Below are experts of layer 6 (counted from 0) of a mixture-of-experts language model. Rows are named router (the router's row for the expert), gate (a neuron's input weights, with its number), up (a neuron's input weights, with its number) and show model dimensions 0-63. Each number is 200 + 30 x the weight over its row's rms, rounded and kept within 0 to 999.
Before each expert's rows: "gets" lists some tokens that make up at least twice as much of what it gets as of all text. This comes from a sample of Wikipedia text that the model never trained on. Tokens count by the router's weight.

# expert 14
gets: " and", " with", " by", " as", " that", " to"
router,223,236,198,259,193,220,192,148,202,205,212,103,224,229,230,140,193,218,198,173,221,195,217,202,224,141,231,187,250,208,175,189,208,136,190,208,132,199,186,138,176,201,177,191,213,177,176,195,232,175,169,212,226,245,207,202,217,192,183,207,194,206,150,227
gate0,191,231,169,252,171,143,168,229,220,207,212,126,149,210,212,213,182,210,234,181,213,191,192,197,210,192,148,167,201,178,189,176,142,223,177,246,157,229,204,196,213,181,212,170,236,163,240,173,187,170,185,210,212,185,228,199,197,218,249,143,184,252,192,177
up0,223,192,192,182,226,243,139,249,229,161,183,234,222,188,230,221,211,200,242,188,171,243,235,254,176,229,174,190,226,206,174,169,221,207,232,210,162,201,210,228,232,214,193,203,176,183,201,149,162,251,256,219,224,198,255,203,237,189,169,196,193,240,206,192
gate1,173,180,230,183,243,213,182,220,140,228,200,235,224,204,186,181,205,186,195,176,236,150,218,173,200,129,174,207,241,165,183,193,157,211,201,194,109,229,220,228,221,217,198,204,196,207,186,237,207,213,179,211,187,156,228,220,208,173,157,193,208,176,130,195
up1,228,219,181,217,196,183,181,198,224,207,230,192,172,211,223,221,182,245,219,185,189,200,187,217,249,196,205,222,237,241,157,172,243,160,239,188,216,213,237,236,225,227,217,224,210,159,118,196,205,204,228,167,219,153,135,222,201,215,200,210,220,223,204,183
gate2,196,251,216,198,192,228,183,266,272,227,228,207,178,190,207,218,215,214,241,162,197,170,234,256,239,198,200,204,213,177,123,256,261,147,200,192,230,218,224,220,218,226,210,190,206,175,194,202,152,205,166,225,247,188,207,187,243,214,191,200,224,246,232,141
up2,151,178,196,247,169,168,199,195,173,161,236,226,226,171,174,227,176,227,206,259,146,195,197,263,193,167,176,206,134,182,164,148,251,223,191,194,165,220,234,218,243,183,209,167,197,204,198,174,183,195,161,207,215,218,172,169,273,228,185,222,230,187,194,195
gate3,235,233,262,212,173,193,112,145,185,214,180,213,215,158,180,223,173,236,230,246,146,181,195,174,218,241,221,159,194,200,186,233,150,205,223,248,194,226,189,193,171,199,231,118,179,200,152,148,229,146,219,189,203,261,248,203,189,215,204,187,188,214,203,260
up3,215,209,216,157,178,214,243,198,254,219,157,182,234,206,199,213,155,228,205,247,155,225,202,213,209,167,200,192,166,200,190,257,244,206,254,195,239,177,214,157,180,156,196,203,223,219,180,219,229,187,203,212,195,235,203,144,223,159,239,109,170,199,163,229
gate4,169,183,161,186,246,158,210,205,191,225,230,177,225,158,224,207,200,208,204,181,218,191,196,195,200,105,275,178,188,222,198,189,181,145,171,180,193,178,159,221,209,195,247,175,276,166,172,165,183,188,264,199,242,189,206,150,196,203,236,168,188,234,228,173
up4,161,174,192,184,225,179,158,196,172,167,208,207,236,186,199,167,206,171,203,179,250,153,175,182,182,184,209,195,202,170,182,184,171,196,155,201,222,160,220,194,205,213,165,142,187,178,260,237,164,232,189,158,141,233,255,189,171,181,180,227,156,222,170,150
gate5,217,271,188,238,215,230,238,229,217,190,198,210,184,226,175,152,197,217,199,168,201,184,222,174,201,213,214,236,228,183,234,258,174,177,202,203,221,205,194,174,183,230,210,189,214,193,222,253,215,255,212,250,208,159,170,193,218,228,165,197,198,196,218,153
up5,201,310,200,194,162,193,194,179,188,255,167,153,207,179,218,176,220,200,188,200,140,173,204,227,191,220,204,200,177,212,166,178,172,159,187,213,184,243,225,199,181,195,172,195,228,143,175,227,243,148,144,188,222,191,204,178,216,184,243,219,164,196,201,163

# expert 2
gets: " |", " (", " /", " League", "20", "inal"
router,234,188,229,200,182,243,129,167,187,205,217,160,158,263,247,177,257,206,220,152,227,212,149,232,203,177,215,213,219,189,181,177,188,198,191,208,197,191,182,159,175,224,165,189,184,260,214,209,249,236,215,155,171,211,227,174,193,182,187,169,203,225,183,238
gate0,231,243,246,231,200,253,187,197,217,232,185,164,157,212,206,207,245,259,140,167,217,201,234,185,161,221,133,136,200,208,197,203,174,202,204,186,172,175,108,195,167,227,196,187,148,204,121,223,184,201,162,140,161,248,139,205,181,147,293,182,192,213,178,124
up0,218,208,222,211,156,209,205,150,223,153,268,222,220,218,189,173,181,218,228,152,213,252,205,138,140,192,169,224,208,171,262,200,211,247,201,181,164,214,193,187,199,198,229,209,238,189,247,218,194,179,247,228,155,218,214,204,192,209,161,178,234,192,159,184
gate1,220,182,157,190,191,196,224,212,191,235,236,209,202,196,137,167,228,198,183,141,249,181,153,227,244,189,209,165,188,156,188,198,177,159,174,215,192,200,222,254,243,206,177,117,202,175,163,250,193,166,187,221,205,182,194,178,239,188,194,227,184,209,231,254
up1,199,161,159,234,257,200,216,223,209,164,211,186,219,227,185,180,188,194,191,220,239,188,239,203,195,179,212,198,202,233,197,190,228,233,193,122,221,156,181,242,181,234,207,165,207,212,181,183,203,219,234,187,197,226,259,173,164,217,175,142,227,218,166,218
gate2,205,213,170,185,215,136,195,129,211,217,199,216,181,241,184,244,195,219,244,207,157,245,202,153,194,203,222,225,214,233,163,198,193,242,179,202,213,261,242,146,183,187,167,191,188,227,233,186,235,231,232,191,154,194,155,237,173,191,193,178,185,184,219,215
up2,171,150,184,160,194,162,176,197,203,204,221,171,176,149,200,211,219,215,156,206,240,194,189,211,146,223,241,209,203,162,208,209,201,218,192,194,239,209,207,132,209,161,146,194,209,164,224,199,206,171,206,176,236,247,151,243,227,168,184,161,162,187,223,184
gate3,242,220,182,207,245,226,184,192,247,199,167,187,152,220,218,201,169,204,174,174,210,176,203,221,204,207,194,214,208,230,191,217,219,229,163,199,163,216,251,131,240,123,159,164,221,231,177,218,209,188,196,217,257,145,252,174,233,197,253,148,180,193,195,235
up3,262,217,178,205,193,201,176,192,187,172,208,177,194,265,174,166,176,158,229,235,227,221,209,212,133,171,206,207,222,205,234,265,184,231,210,207,244,224,242,163,261,234,229,231,230,178,256,227,209,216,223,188,208,234,229,236,204,152,228,248,224,175,93,180
gate4,188,199,181,190,163,222,144,174,156,194,223,158,184,209,195,194,173,186,252,213,232,246,243,183,208,197,206,210,218,233,203,164,213,245,224,216,210,143,207,261,206,256,240,195,182,199,156,165,258,174,169,203,214,209,209,264,228,198,197,215,253,255,235,181
up4,221,234,203,215,230,192,224,240,186,215,214,211,161,206,211,243,172,158,258,211,209,184,188,238,227,180,150,206,208,249,204,188,169,194,152,234,174,228,233,229,208,154,205,156,199,183,233,259,209,229,192,173,155,190,210,265,195,199,176,225,207,148,210,182
gate5,210,154,198,213,199,216,212,163,191,199,238,203,268,228,225,193,213,179,187,219,206,188,160,178,252,221,222,237,209,196,188,183,176,224,183,203,168,213,168,213,197,154,139,167,256,235,203,168,188,178,201,204,205,134,227,225,269,217,156,235,190,184,193,182
up5,253,157,147,212,200,196,191,203,196,167,175,210,169,194,215,153,119,211,169,265,193,192,191,201,221,169,185,131,157,249,173,143,139,202,230,205,214,208,196,228,151,215,220,220,188,216,238,202,221,289,275,167,170,191,188,182,199,180,172,222,248,218,223,210

# expert 26
gets: ".", "–", ".\n\n", "/", "-", ")."
router,233,223,201,237,212,223,155,141,201,213,206,195,178,232,206,181,191,146,184,180,240,191,177,247,258,154,250,193,182,215,231,148,184,202,193,218,158,172,166,181,204,190,210,182,125,256,197,186,196,189,252,152,216,232,202,180,173,142,238,181,250,228,178,198
gate0,177,195,198,217,205,220,207,237,179,205,179,175,183,200,198,209,206,172,217,208,209,175,248,138,197,161,238,212,176,177,146,138,183,204,135,192,208,272,183,219,240,184,179,156,261,207,169,256,172,243,179,259,196,171,210,203,222,210,246,188,237,192,215,180
up0,164,161,204,203,184,197,172,203,193,208,182,208,237,274,180,135,177,170,120,217,254,232,218,198,222,178,270,215,217,237,223,237,274,172,203,200,211,219,225,198,217,239,210,171,190,213,196,208,219,210,221,239,167,210,198,227,218,198,197,243,218,232,220,237
gate1,242,233,159,218,141,223,150,187,131,188,229,215,191,206,163,229,191,246,236,168,251,248,178,260,178,202,169,173,203,198,212,92,199,188,255,159,170,235,215,205,234,255,142,185,228,232,182,238,206,265,211,226,231,201,196,208,172,226,251,148,200,200,145,225
up1,207,176,177,143,252,212,228,156,223,192,221,223,156,143,180,244,228,187,163,243,201,169,180,191,137,213,240,221,153,209,183,237,152,215,161,163,158,158,185,195,210,180,151,225,192,197,206,205,175,205,201,157,197,207,201,202,228,197,186,171,141,167,178,172
gate2,200,203,244,214,163,196,215,222,204,179,233,234,181,217,225,179,189,125,135,178,236,194,186,193,195,200,213,216,246,190,225,190,214,233,263,204,190,190,234,182,193,239,219,158,165,173,157,204,201,192,183,210,179,207,200,156,188,214,239,204,254,232,160,179
up2,218,198,250,221,156,203,238,201,240,241,207,220,187,215,232,135,231,249,188,159,207,231,239,188,211,205,176,215,229,246,198,225,208,183,119,254,202,216,172,221,184,207,153,169,181,216,242,204,199,175,124,213,203,212,255,239,210,209,226,237,178,161,191,195
gate3,208,244,244,144,208,195,262,217,230,233,225,229,188,203,204,183,192,246,200,179,194,199,199,217,185,208,214,220,166,214,193,197,206,142,169,211,151,179,211,216,177,148,152,242,210,232,208,168,199,227,199,173,197,232,163,211,201,198,210,226,146,162,285,208
up3,216,157,232,209,230,234,197,235,178,213,227,211,195,214,198,206,250,224,196,168,188,199,182,185,220,170,217,224,226,203,205,187,160,181,205,205,250,203,228,147,213,161,231,132,196,156,230,170,139,205,154,267,196,193,198,191,219,176,194,197,229,187,246,177
gate4,203,220,217,175,216,240,204,167,259,194,199,182,155,186,217,172,218,160,183,237,192,204,215,198,204,215,226,197,199,186,132,187,199,216,245,205,204,231,158,227,216,246,214,201,220,219,189,211,179,246,157,178,176,169,169,173,200,171,205,168,176,148,198,198
up4,210,245,181,202,184,172,214,164,238,172,193,206,163,198,237,229,234,199,238,198,205,201,196,183,195,194,192,213,188,196,235,175,277,225,261,185,196,191,152,198,193,165,281,133,215,172,161,145,182,219,182,185,104,171,214,218,153,191,234,238,185,182,187,245
gate5,172,213,249,194,193,212,210,246,163,174,202,231,225,175,235,248,185,186,157,215,221,221,246,227,251,175,207,218,247,208,217,181,220,149,220,226,165,200,191,259,171,228,262,217,181,169,153,202,198,148,217,231,195,217,235,187,179,159,206,186,195,171,183,158
up5,146,181,187,196,203,228,167,205,157,209,171,180,118,218,202,185,202,160,240,186,154,195,198,164,250,155,133,224,199,146,206,188,206,162,201,205,253,191,162,218,246,136,172,180,173,203,156,172,215,159,192,216,217,178,175,190,232,221,194,186,190,231,211,209

# expert 6
gets: "ing", "ad", "ind", " ent", "ed", "ating"
router,204,166,191,198,196,257,150,166,185,241,235,124,178,219,227,202,199,191,200,205,183,168,196,190,237,161,206,239,266,189,206,176,204,84,223,197,175,248,200,188,158,226,241,281,168,240,195,226,218,179,203,207,238,241,253,203,218,217,136,186,229,268,192,196
gate0,190,243,181,232,288,230,230,152,184,192,200,148,171,162,172,177,217,201,196,258,195,198,197,197,211,164,183,190,217,186,161,214,189,192,185,193,190,227,184,181,183,193,165,241,214,180,153,210,153,184,172,190,169,203,257,205,179,224,178,211,144,207,131,252
up0,220,161,218,108,189,213,183,208,168,190,237,187,179,206,167,171,241,187,223,183,177,201,240,213,238,214,200,186,232,206,182,203,189,161,161,165,140,160,219,219,251,214,200,230,184,246,221,181,234,152,179,246,169,267,238,205,175,175,244,186,171,175,257,162
gate1,191,169,242,155,226,221,167,225,183,229,222,171,115,216,221,204,217,265,204,173,200,246,207,217,189,223,183,271,129,289,219,201,200,144,147,137,195,171,220,152,231,216,227,239,142,217,185,195,205,199,232,213,207,267,192,191,193,229,183,241,181,188,248,203
up1,190,181,210,214,147,157,245,183,219,194,203,179,123,222,180,240,200,208,211,210,212,217,161,233,214,256,183,230,240,242,219,203,173,207,246,214,221,213,210,225,182,248,238,182,169,211,187,159,171,220,188,180,225,152,230,211,218,227,227,244,183,170,187,273
gate2,215,175,246,132,223,209,230,209,212,226,239,199,211,246,207,220,215,179,183,187,224,190,240,251,214,203,235,204,231,155,166,201,190,171,224,174,182,218,216,178,162,209,236,208,192,226,232,201,146,171,177,213,149,206,185,263,219,159,180,226,158,167,227,120
up2,223,195,231,181,249,178,189,212,241,208,171,175,236,198,161,210,142,232,213,209,197,222,223,201,194,210,204,188,186,225,150,153,171,214,219,224,206,213,174,167,205,178,196,198,176,209,144,220,178,178,213,283,229,188,211,184,137,179,176,188,158,180,187,207
gate3,180,164,164,192,171,171,185,228,237,191,195,211,173,181,224,244,236,151,226,193,176,212,204,230,233,216,182,195,172,265,174,229,153,187,250,183,169,152,190,185,196,187,205,226,232,209,227,181,180,205,264,207,180,222,200,211,211,232,219,188,190,204,190,190
up3,217,252,254,158,224,182,233,209,212,173,214,168,197,227,153,185,197,230,226,242,238,193,194,213,249,187,211,234,257,257,219,194,177,193,171,212,208,170,221,104,275,246,216,190,160,214,212,198,278,204,163,190,164,191,213,190,179,146,187,178,189,200,224,179
gate4,162,222,278,198,237,186,161,216,201,167,192,205,196,189,204,207,247,222,201,156,227,173,223,193,183,173,189,254,184,173,233,194,221,201,195,173,184,182,183,230,116,200,220,181,209,245,205,196,181,148,222,172,243,179,222,188,240,204,194,240,213,216,225,167
up4,231,267,183,159,171,213,204,225,197,196,182,183,185,214,183,166,181,150,217,118,151,193,198,220,216,234,215,196,188,277,258,228,254,175,225,228,218,187,246,164,230,199,186,230,194,181,174,246,248,160,173,197,212,164,197,228,167,192,213,167,227,154,212,194
gate5,217,156,152,200,154,211,209,174,186,196,268,245,220,203,235,201,210,175,224,215,237,180,227,186,250,221,273,215,217,248,168,178,154,269,179,164,205,268,243,185,199,195,264,207,173,233,229,189,200,174,177,196,171,165,187,224,194,194,219,214,177,247,189,250
up5,228,194,213,214,267,250,135,250,186,166,217,240,203,229,162,164,140,233,173,204,212,180,182,135,174,197,217,164,222,191,188,218,179,191,171,182,161,207,222,194,229,251,195,208,198,250,188,176,187,295,188,166,199,226,245,234,119,234,224,243,217,202,251,184

# expert 10
gets: "-", ":", " •", "==", " f", "ic"
router,214,254,233,218,214,258,200,159,195,204,192,170,202,210,281,188,181,209,192,188,187,221,197,223,152,207,239,207,202,215,198,203,208,216,197,187,204,158,145,185,181,165,218,175,212,180,190,193,168,154,238,194,236,221,221,193,196,154,229,188,186,171,219,203
gate0,213,246,213,225,169,262,246,199,203,254,237,193,188,180,193,163,205,296,172,159,187,131,189,260,190,207,193,183,202,238,181,191,222,192,175,176,234,184,217,191,141,191,182,251,186,200,215,221,194,205,241,207,209,199,248,184,174,168,220,169,162,193,182,162
up0,253,227,173,176,158,213,160,178,246,267,245,169,172,189,202,202,218,220,212,160,207,206,202,203,170,152,213,216,224,181,146,229,161,158,164,194,213,196,204,240,175,191,164,204,173,187,228,179,190,189,237,225,178,183,175,220,173,210,188,171,206,254,223,180
gate1,188,185,158,274,165,229,205,129,196,118,161,172,222,189,190,230,205,175,199,235,165,208,151,221,202,150,127,169,227,188,162,210,250,190,223,188,173,193,191,169,252,204,205,191,216,195,238,169,211,174,204,229,214,133,202,231,223,211,232,208,208,153,212,192
up1,171,131,159,157,203,194,188,184,170,167,193,199,147,182,255,179,200,135,171,172,187,165,202,215,193,224,210,159,234,204,199,204,199,179,179,146,139,178,130,114,223,159,229,176,226,190,175,240,209,243,229,216,163,185,211,199,166,232,274,246,223,163,198,178
gate2,193,232,264,207,161,224,146,200,215,202,207,234,234,230,238,178,263,192,249,215,216,214,156,239,214,164,142,184,209,174,221,162,242,201,213,160,207,178,113,278,257,223,188,186,166,220,209,220,204,209,152,194,207,210,212,225,186,187,201,188,157,258,199,160
up2,224,191,241,186,188,172,267,181,235,173,202,184,168,204,196,138,248,200,171,143,219,198,249,217,200,226,152,196,239,190,191,174,242,178,167,153,165,241,183,207,227,139,186,231,225,246,209,176,230,211,149,235,194,208,165,238,216,244,238,220,221,167,221,244
gate3,165,190,190,172,256,271,254,220,214,205,178,154,231,238,199,212,187,223,251,180,195,199,142,171,184,248,185,188,126,221,197,225,139,152,248,177,139,230,209,192,215,213,153,280,199,210,241,171,201,187,267,181,197,184,197,215,199,212,206,260,212,243,183,219
up3,192,215,230,185,231,248,254,192,176,220,205,209,230,232,210,162,187,196,216,210,238,198,199,137,146,287,236,217,203,169,198,219,140,238,229,183,160,210,184,174,180,244,174,236,182,270,217,261,195,247,203,190,143,223,181,209,161,191,199,241,151,182,243,176
gate4,175,219,214,234,186,221,188,186,157,184,231,201,173,216,223,207,198,226,179,250,199,158,185,266,208,216,167,170,233,196,228,208,212,237,193,219,222,230,198,256,199,167,189,191,258,153,184,173,205,159,191,212,249,214,218,174,247,202,157,179,262,232,116,253
up4,219,224,165,201,198,241,152,236,251,182,191,221,169,154,185,241,199,176,185,178,184,152,206,207,205,172,195,202,158,206,287,179,184,209,205,167,205,226,206,249,198,210,178,245,226,226,176,173,187,229,172,237,220,200,246,217,191,181,217,195,177,226,185,151
gate5,235,255,224,259,174,150,215,240,199,214,181,176,267,188,253,123,181,196,248,177,253,237,192,178,167,96,190,193,216,199,161,238,208,199,195,247,136,194,202,209,184,201,142,141,188,200,168,227,154,231,213,157,187,274,204,217,169,158,233,201,171,209,196,184
up5,229,131,169,174,183,295,256,160,184,206,191,167,189,205,226,145,159,243,213,179,240,214,190,198,188,144,208,276,212,221,149,174,204,219,244,209,231,258,188,221,213,181,200,219,233,247,215,216,192,177,187,192,211,224,170,181,210,203,227,199,146,213,213,239

# expert 7
gets: "or", "es", " of", " in", " by", " from"
router,280,193,226,233,115,244,194,156,206,176,251,175,125,212,256,230,218,189,241,161,209,164,157,199,161,182,179,166,253,188,220,175,196,205,227,195,178,173,167,157,217,214,211,182,176,250,154,249,204,194,215,173,164,233,215,226,253,208,269,176,176,147,204,186
gate0,233,209,241,210,203,228,202,191,243,209,256,185,195,176,198,202,174,197,202,179,200,207,207,218,188,226,155,234,183,120,219,219,216,220,204,144,170,251,219,194,248,174,182,193,196,229,189,192,226,262,178,219,173,221,237,181,196,170,218,232,244,191,187,225
up0,169,252,204,203,235,198,217,160,210,279,157,162,243,192,146,237,218,230,172,163,185,206,231,172,183,218,197,192,215,207,200,191,155,209,203,194,174,238,160,189,239,239,155,179,256,227,222,237,156,192,217,211,229,223,204,176,182,186,198,194,206,221,150,198
gate1,250,228,229,228,180,230,194,192,182,211,220,168,204,238,214,196,143,245,189,191,187,177,217,201,138,226,158,231,182,227,242,238,141,197,165,116,190,182,225,219,228,191,173,172,179,173,141,251,207,146,210,200,204,184,225,215,224,219,205,181,184,257,122,181
up1,159,212,219,191,159,203,138,210,188,220,206,206,193,230,218,205,171,153,156,147,213,209,247,208,209,240,177,167,161,184,245,180,188,231,167,210,228,210,192,177,178,194,211,235,185,208,241,195,262,244,207,196,215,189,194,128,217,200,175,176,171,230,171,234
gate2,259,213,196,161,237,183,150,216,153,182,226,161,165,208,217,222,243,245,204,173,233,200,196,237,196,222,272,204,192,212,151,186,162,216,228,235,190,144,169,160,209,197,257,162,241,250,172,196,174,197,219,245,207,199,212,205,169,222,160,168,202,276,171,176
up2,178,157,246,212,171,195,198,202,220,230,231,233,234,214,195,203,135,178,283,214,208,197,225,191,136,230,167,279,207,181,174,227,246,225,196,216,228,172,202,226,192,225,190,163,176,185,216,170,172,183,201,178,194,225,156,220,260,231,208,155,225,203,211,227
gate3,151,236,209,219,241,200,166,228,194,235,195,235,200,203,158,200,207,162,206,144,191,153,164,180,193,211,240,214,169,159,228,169,177,188,189,186,196,176,216,216,203,156,195,198,170,182,177,250,207,217,182,200,201,235,237,184,258,268,227,188,195,215,199,228
up3,185,175,145,236,203,213,250,179,212,208,176,174,195,197,255,236,185,194,222,213,225,224,253,226,222,198,151,176,182,227,217,161,190,160,217,232,214,207,153,163,219,229,177,192,171,211,159,176,182,209,228,185,168,213,205,178,223,198,229,224,190,244,174,192
gate4,231,209,211,211,228,195,194,194,177,240,256,221,195,183,203,178,257,226,220,215,199,227,191,207,225,282,215,174,274,169,239,220,226,190,235,173,225,157,156,156,155,215,207,218,225,194,222,220,239,175,200,215,174,224,172,164,216,228,222,130,196,202,177,215
up4,263,221,208,275,257,186,212,151,160,210,178,200,235,166,189,210,244,189,185,183,202,182,157,246,225,211,194,219,203,182,213,219,241,217,174,147,180,194,178,190,204,204,176,171,160,199,199,282,189,202,217,203,231,190,211,242,191,192,220,189,142,181,250,185
gate5,216,184,223,176,165,156,243,215,193,169,220,212,220,176,190,184,180,184,188,202,216,167,240,273,234,170,266,209,160,217,167,147,183,233,196,150,240,226,178,228,201,229,221,198,196,193,200,177,199,181,162,216,206,171,204,259,184,135,176,212,169,272,218,175
up5,134,191,199,186,195,156,162,216,186,145,187,201,186,140,194,151,189,187,190,233,222,172,181,177,203,223,180,194,223,206,179,148,158,161,252,225,180,254,209,244,159,203,148,189,200,171,178,242,150,185,202,173,136,228,182,182,247,224,237,190,209,194,172,191

# expert 8
gets: "ent", "all", "ass", " March", "ell", " April"
router,202,165,211,204,201,225,212,162,182,179,206,150,167,230,209,153,245,169,240,170,219,218,188,209,220,179,233,206,232,218,182,181,170,184,182,219,251,248,197,192,182,256,193,210,165,238,194,211,194,247,248,192,171,221,211,145,230,185,261,163,239,248,123,202
gate0,190,180,201,204,141,203,204,191,227,186,186,194,206,227,185,249,217,217,236,188,218,211,183,199,178,234,209,201,198,225,154,230,186,159,219,249,219,227,186,214,178,212,198,162,178,217,147,151,243,221,187,198,182,146,227,160,222,167,233,193,133,258,148,215
up0,252,170,279,198,230,191,205,218,129,196,245,181,191,207,225,170,153,170,176,266,160,216,250,152,181,221,187,202,198,192,202,193,218,268,212,206,151,176,182,225,205,182,197,190,245,198,212,203,251,188,202,181,185,227,196,213,265,170,209,161,164,170,220,209
gate1,203,169,252,209,221,261,243,210,175,243,222,214,181,275,230,191,182,195,222,193,167,202,202,197,196,210,218,197,189,202,242,226,195,137,147,175,195,206,214,233,195,214,200,228,199,244,164,224,217,237,173,255,166,178,194,202,213,197,234,242,218,254,224,183
up1,174,182,195,209,124,192,192,203,158,207,236,219,243,202,197,213,228,156,221,190,184,190,159,244,199,204,210,170,171,157,189,228,167,220,145,246,197,219,244,207,140,238,201,223,235,215,187,209,184,221,154,248,243,277,145,154,113,234,201,201,173,241,244,142
gate2,220,239,208,175,174,205,237,182,178,236,236,188,171,238,165,246,182,196,191,252,199,205,195,148,167,199,201,205,224,227,198,147,146,206,192,157,178,169,208,225,212,240,199,186,153,223,220,184,190,207,138,168,159,163,196,211,163,203,208,172,207,210,200,226
up2,191,224,176,274,142,178,194,202,227,204,200,223,247,195,226,209,181,199,158,174,189,241,184,158,254,249,212,214,225,229,169,238,169,178,202,240,156,156,226,242,133,207,204,206,184,207,224,183,269,184,238,234,219,262,209,285,201,206,186,195,150,190,225,189
gate3,172,126,210,192,196,175,213,170,215,211,172,239,183,201,204,247,211,202,189,213,223,207,238,207,258,218,189,192,192,173,215,201,239,218,182,226,219,199,224,161,213,202,224,208,175,146,210,184,241,206,177,275,215,240,258,196,208,198,225,157,190,175,177,221
up3,160,192,230,171,203,202,210,155,153,177,164,201,201,211,203,237,186,211,222,204,180,209,244,234,204,226,169,212,193,181,217,172,208,209,246,216,207,210,157,253,184,211,198,225,185,183,203,211,160,199,225,180,192,185,190,203,242,218,154,225,180,273,169,187
gate4,200,197,151,250,248,241,237,196,184,163,244,160,184,226,263,177,140,163,252,176,215,232,215,210,180,163,203,203,195,246,204,161,156,225,215,169,157,193,204,246,204,189,183,220,187,220,243,181,149,200,210,211,178,269,171,229,193,161,228,167,231,195,167,228
up4,213,228,215,194,196,200,254,172,229,261,185,188,239,180,185,199,204,230,176,179,187,220,223,212,219,224,192,180,205,176,176,226,170,171,233,233,209,225,257,236,209,186,248,215,239,199,218,187,204,234,231,214,205,162,149,224,175,245,195,210,112,189,252,170
gate5,187,177,148,230,222,193,203,191,203,195,226,212,209,251,204,199,159,213,174,233,246,152,191,153,186,228,205,181,250,194,244,178,166,183,223,282,228,211,183,165,192,124,190,215,163,221,207,196,166,180,230,193,161,174,203,197,199,181,204,224,207,166,169,221
up5,217,212,221,252,186,194,207,181,174,165,210,182,228,211,198,200,225,225,174,151,228,232,185,172,210,209,199,211,242,249,220,189,171,209,262,184,149,115,195,186,216,266,214,231,186,226,196,189,149,207,187,241,133,210,180,277,198,212,211,167,233,168,195,209

# expert 4
gets: "k", "b", "y", "i", "ov", "est"
router,228,203,171,229,158,221,173,140,188,185,184,165,215,203,245,151,226,182,172,216,228,201,156,210,149,177,191,159,211,149,229,240,150,180,198,205,197,207,164,164,176,170,241,241,186,185,181,195,201,213,212,210,229,252,200,188,219,199,182,199,203,172,168,192
gate0,254,245,171,204,172,221,217,197,142,191,224,198,218,203,244,219,232,174,180,155,193,108,177,230,254,215,179,240,182,213,208,216,219,186,226,236,212,159,199,145,216,191,193,149,210,198,218,143,216,172,204,181,245,207,189,135,209,174,161,194,184,211,141,186
up0,265,194,217,206,217,158,230,173,233,195,168,193,203,214,180,201,213,267,166,189,205,152,253,271,198,209,274,199,152,226,190,162,220,213,188,202,123,157,165,195,195,232,158,170,216,185,216,237,179,198,174,161,239,221,213,188,216,218,209,183,268,185,201,183
gate1,179,209,186,250,203,203,254,192,195,204,147,213,212,189,143,210,208,133,213,226,221,165,198,236,222,243,145,174,237,241,176,177,161,148,157,187,186,190,230,173,187,184,212,194,229,205,225,216,191,262,177,198,206,184,243,162,212,196,109,204,241,208,151,201
up1,185,183,219,160,203,191,165,137,201,214,211,208,176,225,193,136,233,281,227,188,236,170,164,196,187,177,194,217,192,232,212,207,162,223,197,260,240,204,175,172,230,220,148,200,203,232,192,191,161,209,189,251,215,181,205,177,200,199,208,171,236,152,211,121
gate2,168,184,202,167,235,227,181,168,212,199,140,231,234,174,172,213,172,221,197,163,162,173,169,233,147,206,201,194,204,201,205,219,168,223,156,179,175,180,183,179,161,215,161,137,171,185,197,187,177,210,138,216,183,246,167,219,223,221,209,224,210,180,185,188
up2,222,155,188,247,191,227,231,158,226,186,191,184,200,167,177,195,226,215,202,215,204,175,184,240,221,217,220,182,197,224,219,142,212,250,155,229,192,183,214,230,204,163,191,174,203,200,168,195,267,113,198,206,190,230,220,181,207,198,189,203,196,144,210,243
gate3,207,170,143,213,156,190,211,199,174,207,236,229,219,242,217,190,177,295,220,210,151,185,232,276,185,177,176,204,176,200,145,177,201,181,179,191,224,237,188,203,204,184,210,239,174,187,224,197,242,163,217,175,114,283,199,219,240,226,232,181,188,211,196,168
up3,189,180,255,143,168,152,125,187,164,205,188,200,215,180,197,240,200,207,153,201,262,205,175,204,232,208,241,207,173,189,174,178,172,165,223,173,203,222,263,195,190,162,176,125,175,202,168,197,235,235,194,171,199,169,194,197,196,171,199,162,188,211,229,168
gate4,198,178,241,181,181,170,209,178,118,215,199,180,220,213,215,199,186,178,234,203,252,198,225,253,218,235,240,187,191,248,196,222,172,225,168,151,170,195,183,199,171,218,249,183,239,169,156,233,191,182,167,141,197,269,201,224,162,197,208,186,199,166,182,218
up4,234,158,207,196,215,199,183,213,140,138,204,219,212,195,230,224,194,222,211,202,209,193,178,236,222,224,216,202,166,201,232,198,216,174,196,159,193,151,214,211,223,193,238,153,150,176,159,162,217,191,195,176,231,182,208,172,180,140,240,235,240,218,175,204
gate5,183,208,207,164,209,247,153,192,183,235,145,213,230,190,191,208,193,175,201,196,179,238,219,189,177,167,178,228,213,210,187,234,222,237,177,163,145,186,196,178,232,229,228,197,202,171,213,135,200,280,213,192,137,231,179,205,225,261,190,213,201,139,125,199
up5,186,160,179,174,189,209,199,230,219,174,191,183,207,214,174,190,186,167,203,229,211,209,242,201,204,207,170,190,183,198,206,192,165,208,182,231,203,190,220,228,230,252,170,215,262,192,205,195,159,189,224,177,197,234,235,238,222,193,266,169,191,172,162,197